Below are experts of layer 3 (counted from 0) of a mixture-of-experts language model. Rows are named router (the router's row for the expert), down (a neuron's output weights, with its number) and show model dimensions 160-199. Each number is 200 + 20 x the weight over its row's rms, rounded and kept within 0 to 999.
After each expert's rows: "raises" lists some tokens whose logits its average output raises strongly, later layers aside. This comes from a sample of Wikipedia text that the model never trained on.

# expert 59
router,196,205,153,208,180,178,199,181,208,216,247,209,191,205,175,190,222,203,194,177,201,240,229,174,183,229,191,194,171,192,241,193,203,181,180,200,171,211,195,236
down0,215,189,185,220,197,172,185,186,193,240,219,201,217,171,197,211,202,205,182,195,185,238,203,209,194,232,202,160,236,203,192,182,226,170,165,218,184,216,211,174
down1,235,182,203,217,235,178,167,206,225,174,175,201,239,162,196,215,209,214,216,229,202,183,213,214,203,203,221,193,196,204,188,226,204,184,207,197,208,191,204,145
down2,217,165,208,212,194,170,210,164,182,206,218,170,172,160,210,198,222,206,200,204,214,206,194,200,204,226,179,225,220,231,199,194,172,211,193,198,197,210,183,218
down3,221,208,188,200,205,192,230,167,195,197,224,174,209,186,173,193,200,200,224,199,204,169,196,188,215,215,224,211,216,217,157,187,185,163,216,191,205,189,201,196
down4,183,194,200,235,200,198,170,212,204,190,188,201,190,189,242,255,221,230,198,181,225,172,196,191,213,167,216,167,197,201,191,176,173,255,209,207,189,205,190,234
down5,207,201,177,197,195,174,198,190,178,197,211,223,207,193,235,215,210,207,196,174,208,190,179,169,172,214,208,261,208,193,216,221,207,166,196,168,176,242,198,210
down6,207,237,247,196,211,196,192,172,234,212,245,216,212,182,212,200,159,175,194,186,186,219,231,182,207,212,219,220,218,193,223,187,228,224,208,224,194,175,198,209
down7,210,193,212,191,206,215,202,218,191,229,207,202,220,199,192,205,231,200,209,204,181,197,200,198,191,205,206,185,200,182,216,176,186,188,235,180,194,212,170,210
down8,198,210,191,222,154,216,190,211,206,198,189,202,218,222,169,202,208,197,211,194,185,205,195,199,228,184,177,162,149,210,206,199,200,226,188,181,201,192,196,215
down9,197,216,240,207,201,182,190,182,223,205,218,203,200,212,183,192,200,212,201,205,183,226,229,185,196,159,195,233,192,196,197,187,199,206,188,202,164,169,208,193
down10,197,199,226,209,188,187,224,185,237,209,232,228,202,202,201,211,217,216,202,210,225,207,235,225,211,201,181,255,208,212,194,175,171,198,241,203,192,216,195,227
down11,184,202,189,209,201,211,205,196,183,186,156,171,194,168,177,202,198,178,178,179,204,206,196,209,161,167,202,199,209,195,212,180,178,212,208,228,201,227,183,203
down12,199,195,199,220,179,187,199,188,179,187,187,193,214,195,212,214,236,218,180,177,170,231,223,212,201,222,195,172,193,208,234,195,160,224,235,199,215,195,163,213
down13,186,171,220,163,213,182,166,197,210,199,224,240,167,176,205,202,212,212,182,197,195,208,192,163,223,227,224,247,239,203,178,201,186,228,205,197,185,198,202,209
down14,172,164,207,195,227,188,217,222,197,175,176,236,201,189,225,180,218,233,182,199,189,179,192,200,192,180,190,189,193,193,230,233,228,209,202,192,196,197,195,184
down15,189,189,224,202,217,247,224,217,192,197,205,209,201,217,151,167,195,182,187,192,209,229,166,194,246,206,208,193,191,226,209,214,205,173,220,174,191,213,186,184
down16,214,208,178,200,204,209,217,215,223,234,192,200,217,227,215,201,236,201,234,188,171,169,197,232,179,171,202,222,186,235,201,201,213,201,195,205,221,216,199,178
down17,171,257,177,194,180,212,229,220,183,207,202,178,179,192,233,212,208,221,174,163,231,190,182,205,221,221,205,174,200,204,217,198,212,214,190,222,202,192,213,227
down18,174,186,214,194,169,225,199,201,191,197,204,190,168,213,167,185,216,239,206,181,200,194,210,212,191,171,176,199,186,187,189,201,236,185,204,202,195,255,200,171
down19,223,187,192,207,195,209,184,166,198,173,228,187,184,222,193,227,232,197,230,189,165,208,223,214,196,191,190,195,169,202,226,223,195,200,188,196,212,205,212,225
down20,196,213,209,233,226,179,216,203,223,253,204,167,157,234,223,223,242,199,186,197,205,166,190,170,178,211,192,230,212,170,204,215,182,197,201,186,197,211,217,203
down21,203,161,204,196,181,179,194,167,209,171,199,214,179,219,198,154,228,208,167,186,194,207,172,201,204,189,178,197,207,194,188,200,179,254,212,201,192,193,207,183
down22,189,189,192,177,227,191,167,173,199,208,176,208,194,185,208,190,199,207,195,186,202,248,207,171,181,204,174,176,207,221,214,174,163,198,225,198,194,211,185,189
down23,248,147,222,201,221,170,165,219,213,190,180,186,183,239,205,205,202,186,209,233,179,175,199,217,199,118,213,242,191,183,194,194,169,213,236,174,176,193,198,161
down24,188,147,179,151,235,233,196,214,222,222,195,210,144,175,234,189,175,189,227,161,166,209,214,164,176,250,222,170,199,162,196,192,195,223,221,182,184,185,200,204
down25,187,182,208,232,206,185,209,200,192,190,232,243,204,206,175,229,181,177,194,191,186,184,188,200,230,190,251,206,207,195,196,219,217,219,198,218,218,210,195,178
raises: " |", " first", "st", " (", " and", " following"

# expert 13
router,207,209,200,192,191,205,193,181,209,230,198,190,196,219,170,168,214,199,199,180,205,213,249,195,188,213,219,192,180,190,246,176,196,187,178,196,218,185,189,212
down0,212,148,190,212,195,221,218,252,180,170,232,224,148,201,183,215,190,153,223,242,190,221,215,215,224,203,191,192,233,184,200,222,202,208,175,160,198,191,188,186
down1,245,185,150,195,191,179,171,205,194,182,209,213,170,182,196,213,235,200,176,219,183,208,214,230,208,225,195,231,236,204,212,164,211,206,191,188,167,197,169,185
down2,189,202,211,180,231,235,184,195,217,185,184,205,219,220,191,193,189,192,217,203,200,168,180,194,197,186,188,199,193,221,216,159,211,209,212,191,185,194,187,209
down3,153,168,196,175,201,221,204,206,206,193,176,197,221,213,202,193,200,209,183,172,199,175,210,202,213,189,204,181,170,199,167,204,197,216,226,230,195,188,222,194
down4,198,208,219,192,211,222,208,199,183,206,175,177,218,202,200,195,196,238,235,196,215,217,186,222,170,205,179,197,184,199,181,192,216,222,211,182,221,190,225,235
down5,219,198,211,202,235,176,201,165,232,180,229,203,208,187,203,181,234,200,194,194,199,219,207,175,188,221,220,200,218,188,184,202,190,219,178,231,192,209,186,213
down6,217,238,185,202,219,194,195,201,207,159,238,208,178,192,205,199,185,196,193,198,212,199,206,180,196,192,202,188,199,179,247,199,223,225,211,210,160,198,211,215
down7,225,202,170,196,176,181,183,195,164,199,254,186,211,181,171,159,185,164,208,209,217,186,194,200,168,183,221,210,207,210,231,224,214,231,184,203,182,209,224,200
down8,217,177,208,178,205,207,193,209,213,202,206,176,201,219,185,230,192,199,213,189,226,203,219,184,220,204,179,210,210,177,231,205,202,205,181,202,208,157,141,250
down9,199,216,188,195,229,192,177,220,219,184,260,174,187,212,182,209,160,185,186,168,210,200,198,143,201,190,214,154,202,222,217,205,186,220,219,213,196,198,160,186
down10,212,253,174,216,219,231,223,221,216,220,211,200,217,168,189,210,233,187,180,199,200,195,245,210,192,237,216,265,203,218,189,189,173,178,207,176,184,183,202,221
down11,189,206,196,191,188,170,188,197,193,152,221,204,193,188,212,183,212,263,170,163,196,216,228,197,196,209,158,198,187,175,185,204,162,190,220,206,219,235,227,177
down12,185,201,232,206,173,215,191,211,201,226,215,194,181,221,190,221,201,216,197,230,220,228,188,156,168,192,179,167,207,212,155,135,164,189,184,198,195,198,223,219
down13,204,228,209,228,189,217,222,172,204,206,166,188,206,219,201,177,194,178,160,216,225,211,183,223,211,217,174,183,184,199,209,204,196,224,214,190,222,205,209,222
down14,192,188,197,191,214,229,200,197,234,211,184,182,217,174,193,159,237,212,216,193,212,221,221,199,210,149,167,214,204,207,175,176,223,193,206,251,191,192,200,203
down15,232,203,226,167,181,199,195,212,189,246,175,175,205,223,228,212,202,183,212,201,225,191,214,207,231,189,198,186,210,195,257,216,188,183,167,206,224,188,203,181
down16,177,184,165,220,220,199,211,195,204,175,184,194,191,194,208,208,197,128,197,171,178,216,200,183,176,228,206,196,198,192,208,224,208,185,169,170,201,235,185,184
down17,192,214,212,181,199,209,194,194,203,148,217,227,193,175,216,212,235,201,170,195,184,181,190,218,202,170,214,221,197,203,202,212,183,216,217,188,177,202,177,196
down18,196,182,195,223,196,192,157,148,199,169,205,227,198,169,228,185,181,212,159,190,198,203,179,199,188,242,181,211,228,188,154,192,233,207,194,199,212,190,219,186
down19,203,199,211,178,199,182,215,218,234,165,177,195,202,194,180,231,199,232,184,194,219,224,219,205,187,221,210,157,232,173,243,215,205,179,216,194,220,203,164,230
down20,204,206,192,202,226,188,178,186,206,231,227,193,218,173,180,212,203,204,200,184,225,231,198,172,202,219,215,234,207,175,187,199,188,219,224,214,188,186,209,221
down21,192,235,192,216,215,200,207,206,219,182,199,197,194,185,232,181,173,196,229,221,223,216,172,189,197,187,206,245,184,192,159,216,217,231,222,171,192,200,180,160
down22,171,200,173,192,242,221,177,195,213,195,154,172,197,190,208,224,228,180,177,236,153,169,235,239,183,164,181,236,204,215,210,217,192,160,221,192,240,159,197,160
down23,158,208,209,170,200,183,229,214,162,173,142,178,217,214,221,188,158,195,186,199,248,203,161,219,208,199,192,197,184,207,213,223,199,187,162,174,182,210,211,244
down24,199,147,232,164,176,206,205,182,184,175,197,180,211,200,185,215,203,191,183,226,193,192,215,186,219,198,175,195,198,215,204,219,206,220,174,226,184,189,203,204
down25,180,166,194,160,217,188,212,182,215,170,205,197,187,193,221,206,151,219,211,194,188,223,206,161,212,229,188,186,194,164,202,185,203,211,228,197,205,139,209,193
raises: ",", " in", " to", " and", ".", " as"

# expert 10
router,172,238,211,195,171,171,152,190,202,201,221,190,203,191,166,215,220,211,190,198,177,215,203,196,197,211,194,243,164,198,208,181,220,218,209,197,172,207,195,180
down0,195,241,216,154,166,195,184,241,205,217,218,199,172,213,209,215,207,186,198,194,217,223,208,200,194,172,206,200,174,241,186,190,215,237,201,195,184,209,185,209
down1,215,222,219,203,223,220,200,183,243,189,203,167,174,181,212,189,246,184,156,213,241,178,192,202,209,192,208,186,244,229,196,213,210,205,204,155,216,211,189,217
down2,176,158,214,208,210,180,234,189,204,169,200,222,180,192,196,231,201,214,233,212,215,203,196,218,180,188,176,202,203,197,207,192,240,191,207,184,247,214,171,169
down3,182,209,198,190,226,185,218,210,175,201,175,176,209,191,156,183,217,164,232,179,199,180,199,189,161,186,197,186,214,225,179,212,158,206,195,193,208,212,170,214
down4,208,183,183,184,199,211,203,186,213,167,211,236,221,207,216,188,177,225,201,152,213,201,220,217,196,203,205,173,208,193,179,231,225,191,213,174,232,205,214,212
down5,166,212,219,189,168,211,208,200,220,171,185,187,236,200,174,212,230,245,225,235,201,202,207,194,219,160,189,168,195,161,195,227,186,227,234,204,179,193,197,188
down6,184,197,178,233,189,186,214,218,207,214,183,198,178,207,198,235,227,222,195,181,199,220,196,210,218,212,221,162,218,209,188,201,212,195,202,222,216,212,196,181
down7,209,188,191,210,206,212,172,199,177,230,222,214,143,169,224,203,200,203,199,180,214,206,216,179,193,215,220,188,205,200,227,191,161,202,193,170,210,227,251,166
down8,212,210,193,205,231,223,196,173,187,199,234,207,206,210,246,188,224,205,200,169,164,151,211,185,185,214,184,195,187,206,217,174,195,200,169,203,221,186,189,214
down9,249,258,180,186,166,202,188,212,212,177,251,206,183,187,210,197,151,239,201,231,198,193,198,232,199,203,208,228,170,197,213,184,192,183,224,180,177,157,212,204
down10,230,195,186,216,182,217,229,186,191,220,191,210,220,178,161,151,156,246,189,222,176,160,236,197,187,203,199,230,186,196,147,189,212,183,194,218,229,196,206,211
down11,233,190,217,186,190,172,192,227,201,210,173,199,203,226,213,217,180,210,191,219,169,194,194,205,191,171,185,177,240,209,188,244,185,215,199,181,188,171,219,214
down12,225,193,238,192,211,214,188,241,241,166,202,212,201,214,182,166,221,200,232,165,206,175,183,173,207,225,218,195,224,201,219,193,192,209,190,227,214,205,218,183
down13,202,233,234,191,204,207,173,177,202,193,172,240,200,202,229,196,228,155,207,183,213,173,180,218,171,220,217,210,197,211,183,199,225,194,214,195,213,209,173,219
down14,248,212,194,197,215,229,167,214,203,188,203,226,217,168,194,204,186,209,214,191,186,184,206,199,217,199,221,235,182,226,202,227,235,215,204,229,207,181,218,179
down15,148,226,205,171,203,198,185,202,227,173,181,179,221,189,242,200,173,196,188,179,213,215,198,224,212,178,194,187,214,174,223,218,229,225,202,220,216,198,177,192
down16,193,188,217,185,184,197,200,198,198,211,237,195,230,203,202,265,174,202,172,225,215,230,199,238,167,205,203,162,197,206,199,209,220,184,166,212,197,228,201,189
down17,233,168,199,183,175,217,223,204,183,192,247,173,201,213,212,197,220,214,219,176,168,204,202,178,179,199,215,199,196,238,168,208,228,168,173,217,204,208,186,237
down18,204,163,196,219,196,168,213,209,205,180,181,208,184,199,230,211,190,180,203,203,178,174,188,196,201,161,189,182,154,207,123,196,197,210,172,198,220,197,203,199
down19,217,217,167,189,231,238,233,175,216,186,181,196,187,156,204,187,193,206,241,170,220,196,202,226,200,205,220,219,154,197,184,191,186,183,221,149,199,195,189,179
down20,192,178,213,204,169,217,218,192,194,173,202,183,216,176,158,191,203,197,184,187,174,201,202,198,201,189,198,180,191,227,199,196,164,162,216,155,202,226,258,191
down21,186,204,204,190,179,246,189,196,205,204,177,214,187,196,164,227,233,201,212,196,189,205,227,176,174,197,221,179,213,215,221,189,190,245,198,202,208,143,196,220
down22,209,191,178,206,233,196,208,207,198,208,199,206,174,215,220,195,208,219,204,191,197,215,185,204,241,196,197,192,218,163,164,186,238,200,165,194,213,205,199,222
down23,196,193,186,236,181,204,171,219,194,191,192,192,202,188,185,254,235,193,211,238,194,192,202,194,199,199,202,215,220,226,191,206,202,224,198,209,176,178,233,236
down24,188,195,191,175,226,236,169,165,199,190,189,202,191,202,180,179,213,184,194,225,203,214,208,196,203,199,208,202,205,161,229,197,199,176,208,195,198,212,194,210
down25,191,199,230,215,200,213,226,232,207,176,198,195,219,205,220,183,171,189,225,170,208,180,164,198,180,192,200,180,190,214,198,205,197,207,164,225,211,209,239,204
raises: "2", "9", "3", "4", "1", "5"

# expert 2
router,206,207,174,241,202,219,204,215,219,179,201,213,222,156,176,184,218,197,203,202,189,194,222,192,188,213,213,276,145,205,208,205,198,228,222,211,211,168,195,201
down0,169,212,172,226,213,235,195,165,233,217,168,192,192,206,198,199,201,190,183,214,203,217,217,241,197,213,192,169,229,214,229,222,177,155,208,190,166,168,187,198
down1,221,184,219,208,190,182,176,205,221,194,231,232,206,247,243,247,210,214,193,170,184,196,187,213,217,207,201,173,182,195,221,209,219,227,187,200,179,188,193,217
down2,195,180,204,197,210,222,225,233,210,211,207,205,204,223,155,211,199,185,182,203,206,169,199,224,199,180,177,201,177,202,202,210,186,205,197,187,218,216,189,201
down3,224,197,209,192,236,250,167,186,183,193,201,214,230,186,229,185,210,198,231,196,197,218,198,172,216,228,201,191,196,157,225,206,204,160,208,202,196,190,209,198
down4,199,200,204,220,175,213,223,204,199,195,209,234,195,218,163,199,192,192,203,232,243,185,218,175,194,206,200,184,205,211,197,206,155,169,173,208,222,219,192,196
down5,215,193,202,203,160,182,199,210,204,198,220,217,188,226,223,187,217,235,206,218,187,187,235,217,179,193,183,216,229,248,254,223,224,225,253,189,200,238,205,210
down6,180,190,201,194,218,194,206,185,184,170,187,204,190,205,201,201,190,196,201,195,189,173,174,164,139,210,192,195,174,199,183,198,221,190,179,225,187,227,223,204
down7,221,196,178,215,207,206,180,202,215,227,185,210,210,241,183,223,202,190,228,177,188,182,215,200,179,203,201,215,235,204,190,189,220,192,222,231,198,218,217,198
down8,206,200,219,220,183,177,218,215,182,186,183,220,198,216,201,233,219,185,210,184,205,171,209,200,213,190,235,205,239,172,214,227,202,186,196,223,199,183,212,192
down9,213,211,160,203,209,206,161,184,187,212,189,174,181,231,198,200,197,161,195,222,205,218,199,175,175,177,212,198,207,208,205,217,204,197,184,205,195,175,198,190
down10,206,203,185,219,217,189,205,177,165,215,186,197,191,191,208,217,195,192,162,207,202,182,211,184,215,220,196,222,240,193,193,190,208,196,179,182,179,182,194,228
down11,214,197,201,206,216,210,174,231,187,210,232,168,206,159,226,200,189,174,223,199,156,171,198,205,181,240,211,167,223,216,186,207,214,222,149,237,175,203,197,196
down12,218,201,258,194,149,162,198,211,195,199,200,184,221,231,212,184,219,154,221,202,175,216,192,188,198,231,210,191,187,231,208,180,188,212,178,221,186,168,226,234
down13,197,179,221,202,212,193,190,178,194,176,174,232,236,181,147,215,218,208,209,201,220,201,208,179,173,209,191,207,180,215,207,193,185,237,198,254,195,183,196,222
down14,198,223,182,225,194,201,177,200,198,176,231,183,245,181,217,210,199,190,193,202,211,191,178,213,213,217,203,211,240,198,222,193,210,205,197,196,158,223,204,199
down15,197,206,170,206,197,189,178,191,202,207,213,205,216,200,189,178,237,216,188,175,205,198,242,180,211,190,182,193,259,164,171,216,157,207,224,195,181,195,198,183
down16,158,218,224,174,157,172,197,175,206,179,249,241,197,236,160,214,168,201,197,187,176,190,208,178,185,211,178,214,197,208,197,186,181,190,138,202,137,223,188,170
down17,172,168,166,207,187,194,196,202,206,242,205,170,174,196,210,195,190,179,204,211,194,177,196,199,207,209,207,212,177,206,181,174,197,205,169,201,188,203,192,203
down18,224,196,179,200,217,177,156,206,206,201,253,217,240,185,233,212,177,206,188,203,185,204,187,192,199,193,181,215,181,211,181,174,221,205,208,207,208,193,229,163
down19,247,203,222,199,222,171,207,218,213,223,258,173,209,218,217,195,203,188,202,231,178,186,186,175,202,188,200,200,203,213,193,185,195,218,179,156,215,223,212,188
down20,227,211,216,215,221,187,170,161,205,199,211,193,180,194,198,185,195,191,200,180,219,204,163,239,221,179,208,195,221,182,226,189,209,224,221,203,190,203,179,195
down21,206,204,222,194,205,242,209,205,172,230,180,172,202,193,230,182,173,143,182,215,206,170,198,184,183,178,203,220,210,195,161,223,173,190,213,203,191,215,209,212
down22,218,199,202,191,156,186,220,196,212,220,189,157,160,170,214,232,216,180,201,214,205,253,204,204,223,224,218,179,211,201,221,211,226,206,165,201,219,197,175,179
down23,236,243,216,179,212,249,215,200,202,183,186,190,157,185,214,181,219,213,213,166,176,199,183,180,174,201,193,216,260,204,246,190,184,196,218,189,204,197,208,193
down24,215,151,187,191,195,178,193,193,186,192,191,221,167,220,196,200,206,211,223,183,181,211,238,195,184,202,220,195,193,190,216,171,210,185,214,181,201,171,221,210
down25,213,206,215,185,209,206,170,241,212,208,216,210,192,141,187,162,212,178,230,226,229,218,171,207,201,223,159,252,230,206,182,175,189,236,210,199,186,172,206,186
raises: " but", " with", " because", ".", " |\n", ".\n\n"

# expert 31
router,183,215,200,206,163,198,195,217,216,182,246,193,211,195,180,179,202,207,153,189,194,179,250,180,185,206,193,262,187,201,208,196,177,215,209,211,206,213,188,194
down0,152,186,199,222,200,210,189,231,176,200,189,228,184,255,201,189,177,204,201,200,214,173,204,215,197,206,146,192,160,218,194,166,197,195,214,181,209,205,194,235
down1,249,200,192,201,176,198,166,216,195,205,198,220,177,196,231,222,187,198,207,225,212,188,213,191,215,179,202,217,193,223,202,219,196,185,174,223,235,193,200,224
down2,167,211,176,172,208,195,213,195,216,172,204,201,203,198,212,217,227,219,189,190,227,173,232,182,247,193,213,212,200,204,217,213,190,186,210,178,201,198,200,190
down3,205,222,238,207,212,197,198,210,196,186,219,202,207,199,178,192,197,220,232,202,190,185,223,179,222,194,178,206,199,152,191,208,191,196,204,196,218,167,190,167
down4,227,234,207,154,227,209,202,230,222,193,213,198,196,222,221,199,191,173,176,184,218,203,198,160,189,183,218,174,196,175,181,175,184,212,192,193,195,196,239,201
down5,198,196,210,189,252,201,216,221,216,202,176,188,189,220,171,146,156,185,219,182,194,194,223,218,206,221,197,203,213,211,211,184,192,197,195,214,223,187,213,219
down6,237,235,194,236,195,206,211,165,210,216,193,182,190,238,203,242,173,192,223,225,195,193,198,199,194,189,177,208,205,223,177,227,205,208,174,184,191,222,206,213
down7,192,215,226,216,185,195,186,208,181,193,198,192,188,184,233,217,175,175,205,187,218,217,243,213,190,221,200,200,180,181,205,204,197,208,201,190,224,174,235,203
down8,205,246,172,197,192,206,202,207,198,216,156,180,195,208,196,207,208,207,187,178,171,177,241,187,223,198,177,186,176,167,207,208,198,190,223,221,234,197,199,213
down9,254,174,202,215,177,173,197,193,205,230,213,211,212,196,181,210,175,188,195,212,231,186,235,200,183,217,213,220,213,172,200,200,175,185,207,201,199,223,192,207
down10,177,202,185,212,208,237,201,188,207,213,250,206,146,195,233,163,185,202,134,195,194,181,217,210,200,212,171,184,179,221,204,210,172,211,197,179,171,173,161,199
down11,209,174,203,210,235,210,192,194,174,209,224,160,228,174,188,156,165,179,251,198,212,209,218,214,219,198,219,212,182,199,240,209,199,176,198,191,183,236,193,214
down12,179,209,191,214,215,197,218,194,184,193,211,220,248,225,206,236,195,213,219,180,181,182,229,218,211,227,218,198,187,217,148,180,211,196,219,208,216,178,173,211
down13,210,207,218,203,221,186,226,184,198,213,232,203,182,215,193,206,213,212,210,191,192,204,226,211,245,197,181,187,157,213,202,189,183,231,177,207,230,190,197,195
down14,209,194,216,178,147,211,261,209,172,228,216,188,196,203,171,195,189,215,199,201,198,199,174,199,214,240,200,212,194,231,201,243,222,184,187,199,208,245,188,201
down15,164,213,186,232,226,238,188,254,166,178,209,218,202,196,218,179,183,192,224,213,193,199,180,202,218,200,181,166,213,186,208,224,170,228,198,189,179,196,222,216
down16,200,205,177,191,206,198,215,215,198,203,215,170,190,223,172,191,200,189,231,151,169,210,217,236,203,198,201,223,205,194,232,212,194,215,186,187,207,204,205,209
down17,195,193,194,191,222,192,186,193,183,208,187,208,187,168,184,169,202,219,202,169,236,205,222,207,186,187,198,195,200,218,219,192,216,181,208,185,188,205,195,196
down18,221,199,204,229,181,226,206,194,159,200,217,221,196,189,206,216,199,209,188,191,205,210,214,204,178,207,258,251,190,249,230,196,184,175,205,189,207,205,224,202
down19,187,200,171,211,189,173,155,241,181,194,229,202,192,202,216,192,200,231,244,204,221,195,185,209,187,210,206,215,204,185,217,187,208,181,189,204,171,210,209,189
down20,207,189,219,252,210,202,200,198,211,208,232,227,192,169,173,213,202,235,232,228,192,187,238,189,236,232,191,194,208,178,195,225,175,195,245,155,197,208,195,229
down21,211,155,261,208,184,202,222,242,195,225,213,191,220,211,196,194,186,194,191,212,202,235,205,193,201,202,206,189,210,189,215,193,167,194,218,188,200,175,182,197
down22,177,226,198,189,213,218,166,143,235,182,155,190,193,224,196,204,194,216,207,183,203,165,185,215,195,255,183,172,201,196,222,211,180,216,203,207,196,190,185,218
down23,161,183,208,151,239,203,209,185,191,190,213,226,208,178,200,129,215,200,222,240,208,188,193,181,200,237,207,233,229,215,178,193,165,188,235,182,189,205,209,223
down24,232,206,209,213,207,188,214,195,206,257,213,197,191,173,182,187,203,250,187,197,189,207,219,188,206,209,207,234,217,215,187,189,179,192,211,203,188,227,211,181
down25,182,206,196,199,193,231,186,217,170,189,156,165,202,210,201,215,237,200,188,219,180,201,173,180,188,226,188,228,218,214,231,215,248,178,220,195,201,236,214,216
raises: "ack", "ia", "ac", "ura", "ian", "use"

# expert 79
router,198,212,210,205,170,207,213,225,216,218,230,227,208,181,181,142,182,202,183,195,179,196,205,225,221,207,203,254,147,197,196,195,213,207,212,197,198,186,157,198
down0,206,203,217,194,188,205,186,197,199,185,180,174,188,171,178,205,200,201,177,204,184,242,229,258,200,198,183,206,187,194,203,186,210,194,222,202,179,205,200,198
down1,176,203,205,208,189,191,223,195,187,197,180,188,168,186,209,213,211,191,174,232,200,217,196,208,206,206,187,195,200,213,213,165,224,205,219,184,200,221,202,170
down2,170,215,231,201,211,221,234,161,188,239,214,203,188,239,175,189,183,218,232,190,219,156,222,182,184,201,194,207,191,201,224,200,210,208,181,202,215,197,191,223
down3,192,215,210,197,197,182,200,201,216,227,207,209,179,196,217,245,237,183,210,213,197,163,177,183,183,173,217,212,219,197,192,205,192,210,177,223,211,222,179,184
down4,225,225,208,147,215,175,192,197,148,208,207,194,186,205,221,197,212,185,200,168,220,210,175,221,184,183,191,198,211,170,198,191,198,188,172,212,202,188,245,166
down5,203,183,224,210,235,167,225,213,220,219,222,217,208,211,188,177,195,194,226,199,213,211,199,186,191,242,202,165,227,209,188,163,207,167,144,207,181,191,188,173
down6,220,186,192,207,202,194,168,191,192,205,201,212,193,214,177,199,189,202,177,220,212,228,185,227,226,198,242,210,189,187,195,219,188,218,189,171,195,187,218,189
down7,199,218,175,190,239,168,205,214,216,187,196,206,212,197,176,205,191,226,169,164,182,218,197,220,166,195,189,211,179,196,211,213,199,227,218,201,213,183,221,222
down8,192,188,203,181,203,165,181,210,235,197,227,171,206,180,201,197,219,205,177,197,172,204,172,201,200,194,234,194,181,194,236,187,196,181,193,180,217,225,240,202
down9,249,217,186,219,209,216,158,224,179,211,237,201,203,199,190,182,184,256,190,201,202,225,232,219,161,216,201,173,218,207,197,200,156,206,213,231,162,161,189,197
down10,216,213,226,217,188,205,187,183,209,210,192,204,180,205,188,198,173,213,228,206,192,246,229,230,196,199,213,169,228,189,195,213,210,214,193,186,196,166,168,203
down11,169,238,213,167,209,196,228,230,185,189,197,251,190,244,203,160,185,222,210,209,167,212,217,167,217,181,205,195,202,178,192,203,170,243,208,226,170,232,180,175
down12,178,232,182,180,237,205,214,177,186,215,211,177,197,194,184,204,181,192,194,221,227,238,177,215,191,212,215,224,165,229,224,208,194,203,222,239,186,208,178,160
down13,223,169,184,214,187,167,222,198,198,176,193,215,219,193,193,227,210,229,199,211,193,215,184,211,221,190,192,236,201,239,193,203,215,221,190,204,206,164,181,222
down14,194,203,169,209,202,179,218,183,187,210,171,175,212,171,182,198,196,187,173,218,196,167,212,210,231,171,192,197,196,235,203,169,240,202,223,211,207,177,192,203
down15,187,200,177,180,186,194,193,197,223,231,170,203,229,168,192,221,171,201,219,202,188,190,196,230,194,181,215,238,191,192,188,183,216,201,186,193,170,214,186,213
down16,197,183,238,188,226,168,184,199,197,208,226,202,203,186,220,184,190,200,207,198,172,146,159,187,214,203,207,202,215,165,184,211,230,196,213,190,230,194,199,226
down17,228,210,189,189,202,183,178,235,189,204,193,194,195,185,220,192,186,179,188,187,193,199,201,211,224,196,181,188,180,179,174,185,194,200,192,202,195,194,202,211
down18,181,192,198,224,213,194,223,178,199,198,190,181,200,198,186,215,207,223,223,207,183,184,227,210,186,192,189,212,199,206,199,183,225,209,194,207,190,213,211,253
down19,139,213,200,194,176,194,209,223,162,210,185,166,201,192,208,198,192,169,234,201,204,184,188,185,211,209,225,195,182,176,209,197,203,202,203,218,225,239,193,159
down20,199,168,201,206,216,192,187,173,214,215,186,242,209,176,202,178,222,220,194,150,201,199,187,222,213,164,199,213,199,193,195,235,201,187,215,210,195,163,204,199
down21,207,235,225,200,197,190,187,197,206,211,193,202,219,208,199,200,204,217,202,175,245,184,232,204,194,167,216,206,203,213,238,194,174,207,206,222,208,206,191,208
down22,198,225,183,194,196,194,184,184,176,221,183,229,213,214,178,199,190,194,194,244,154,208,218,190,195,197,199,203,204,218,193,199,157,193,222,193,186,207,217,203
down23,212,188,180,202,187,170,176,168,182,236,198,218,247,200,200,185,221,203,192,203,199,180,198,221,167,186,195,186,219,185,224,193,160,177,234,154,202,214,230,198
down24,203,194,209,192,143,198,203,196,196,161,217,195,205,182,208,215,199,211,218,233,188,171,199,218,196,196,191,207,157,191,163,199,187,207,194,191,185,189,192,213
down25,155,212,200,246,230,193,196,180,197,210,196,190,176,157,213,173,192,179,198,207,182,202,181,193,197,210,199,189,214,209,186,186,198,204,222,205,239,249,190,219
raises: ",", " in", " and", "5", " of", "."